Below are experts of layer 3 (counted from 0) of a mixture-of-experts language model. Rows are named router (the router's row for the expert), down (a neuron's output weights, with its number) and show model dimensions 0-223. Each number is 500 + 25 x the weight over its row's rms, rounded and kept within 0 to 999. Numbers have three digits each.
After each expert's rows: a language model's description of what the expert responds to. This comes from a sample of Wikipedia text that the model never trained on.

# expert 32
router:481521519520532534509526494500487509532542478482509508518467531500553479499503508477512503504486477537503479467533518524503483553507506418460524514492470481526523519476530517522524513525453491502497506527504525488479509511510459479482486495454507457516474470490522492465493504502487495550497497512518501511511504515524449471504521509498467523505510493517483528501492510517488452463482516498520536480475485503474482499499501540494516488464522556516504455500513492447494499484561466494514536487475499506545493489478450524504483502539522536541491523497497503490473464514472478532497519445471494503543453505522472453478531503522480492521446541520540506483505570520522501467529
down1:485506501525507485505520530466513501541483488508526513497521560493545505478536540473461541511510458474492483520503501497477514451478457525511442488476492462499480543504546486533502519468486516473510524465479488507502506485478483477454563530480520466475486490483510464472525505480513503512504506517522476486482491515483454526525486476451472521550484485517506510525507532519553468438498525499531461484503525519503503505478508492463532492436463452491515540513491453495508510507529488501528517517472528484458517548480515484506496511486490484526473496525503490529508527497506535490528510519499502484544502475537503455492522514492460507480494533486509481512440527541534509513508
Description: Capitalized name starts

# expert 2
router:501541528461486502521530468458475509491503502478499542505489525502490478506492505447500524448513458501481493516504500495518469495470493531454501552508459524521501492531507465521480431516479473496500502512520498523503463528510503503485483496499475464502488488508470457507516495474532534457534522507479519537477553525550527528466482486503486479511521526504516549520501490491532475452533511465526531500516490504535505496509488524498466505515456510490505452538558502532465468496508535510520507476496485516476515515478521509502463530506513514508474452561474511508528466460503503540498477522508476499535486536505488476514524509515525477511456522436491518459505467500532528460492
down0:512528498478524543489493513449490475564516477527479525526497475497534489489498500452495501482514504528519514437527473475526487440500466442472501493475486483448471466489483512506452482508507492481459489484457519489472481522470470488509514504494471472491520535520509517446457516522567535532505509519516498492516445542495549504469498487511534544472525473494510484512484492550492475471514517512502511505498474515476525497513476481494540456502497503486557529500485498482518506495535498511537523532441529463470502510510474524527518496513489553481510504531472505511510466465502485526489515523534506517512519562509522477518520480505536507487510497486502509476518517531480485503476
Description: Mid-word fragments

# expert 20
router:527484506508515511494540478481523516483505449453500498509472499521495491489459450481486534495484487499507509503505494525486527466512486488467526503501485509494512444491505536489506468510469512531486521497525549472496503519491487497537453504493510436484546497514494476489512494494465486495488479555482508532492529476502523534497483494574496465489544529501448510534480474493514488499469463459480555496493512534535440539448538527554488485477505505475526501531496495460510535531488472516520497482490512535484467526548481511501497465510511517487469509494488535520472560484522505549492504512507530524496516513562485514495465462544493514510471485529510487491497457485504503473491
down0:480491485548503488479509533522528492484504479513490495516515493485521480522450526464552500518460540506560483513463522500520521475538561523463518498482532528519462489495536510464492500533516500502471490482504503528531482505473525482482526433470505467512510517480507516518525484451474481519522478472487517543484457501497444530496492502533488528471523495484469510523466469498535480516505465498469503501554492507495457514478460473534480476539499476507533512536488513496502522517493478531516493438527500513539499466489506486500502516524503545497536457513508495508539488468500508493499515476501464461502525463508456507504427509524503524462485481515503531459497533528514478491518
Description: Definite article

# expert 5
router:519474484537520492520529514498502502507500468507481522471489492505461462508514476495497520451502516529481487510486491449492489507463515508482495530520499489533474545538531492498533467500512489519500485484539496472500486546461489524504509503516493491525511489482485485500516500534508488504516494493518520528487484508504492553534486460504526480469507530504490467506488504506475486561547542463538510567519515540540481506489461495518442475495497542494520483516499430474492471534543515514474514470508477498524561501483452532491491492457529571521460495421507464494489537517505488491510511432485485507521470502505510460507501472495512469500481501474495507515485525492520517544470
down0:492495521505526543575538430470541493487474498457481456454495527558504496516515497519450504490490491551501456529484515537501498532495442471497501520468498488523474454440493489455518475501495515494494569515505469478476543478491508498533498495513492523499496505500480512511505486503495460479502530507496499480516507478545502504517501482492500512478533460525540512541505484555514530483497500487524484486500558446524515511521495515576528531525515525485498502528520540493493503454497516468465479494472511474471516499514483501453462490487522496443513502512490521502520483522483506489501481530517517467481501532465502509500513504495528517480490481495481507498518505496462492475464
Description: Mid-word vowel syllables

# expert 18
router:482480507464479523527477508525532545519468513515505468527460532496515504460486450489496516496448502514485480532511425511491455516530513511488489466508463491497518496505493441476513496460435503531523509498493536507498527487524491488543477511510508502541444503519485490510519510508487500472519486507517456511467515514510512496545523484515458487549536496534454511486509511534480510491462477456436533505505507509514472492481486481513471514462483514511493503507496465450491523480520488465494505540485518504481465496483450509504510504519498566481486543529505524508531472491481511541495487522523542494530460496538538484537522473497523518498491539525511487512503450518485470524503
down0:522523498512541496483530489528480466483479496502471497481520491487502531462483472507483508499495473507484527488497474541477559525471497502516488450486502499483514522515476491490487474489527460521534471508530471535481523507503512547528554508522499489503517488489494464490536500473519529492460474510522523475513562480511543443507481542535535488467450505532485545513519493465492487521460515486503501456444494527494507477533512527479470471534494496505522517498534523490489518484505489475523479490531507512496478482468487512476468466532486468518517472456492551488497482509473490472557518509491443508532530514521494518475500517524467525488505468490490510531454572535488477476543
Description: Capital initials, abbreviations

# expert 38
router:479503555479533511482482499498483536509540528514502502503486528517567538507531545496523507458484457478476511508504502509501463538502523503483521508478481529499516484475502489490502501493474527490477503480488482537511517512509464486504448484488474489482496525538487528447525497480495535487497505535475483566482476509524487522473519478499518502492516566507453544512526527489489550478519474517535474488565515559532534509513530538472513511520521488476514455474499466465460456468536516498483517490504505510480479493516476456497480503532511521485477533531500515499501479494462512530475491468473460509523501521500528444470492505475488490490462510506494469464468534516443484482503
down1:487532530542546482475479511494502488451508471509499491487452498534498539472455482492500483547535455478505491500499492504494529487512481460511510531479502453499483507523471544506506539480522544468474515502516460463484495499513495486514483558545487502504507461450498515480488529511493543505463455548503551495502492522508489503458507507489520473482512472521509510538448509481513529539520505526470478482482530444509496509544510476519454479456514506530500488503499481536529543521506499501492531506520507492507533513507520485496527510518478515521494485489480462521445513519494427483477477501511507516489479504500513499487469462544510503536501508518519502521485460533546502503430
Description: Single capital initials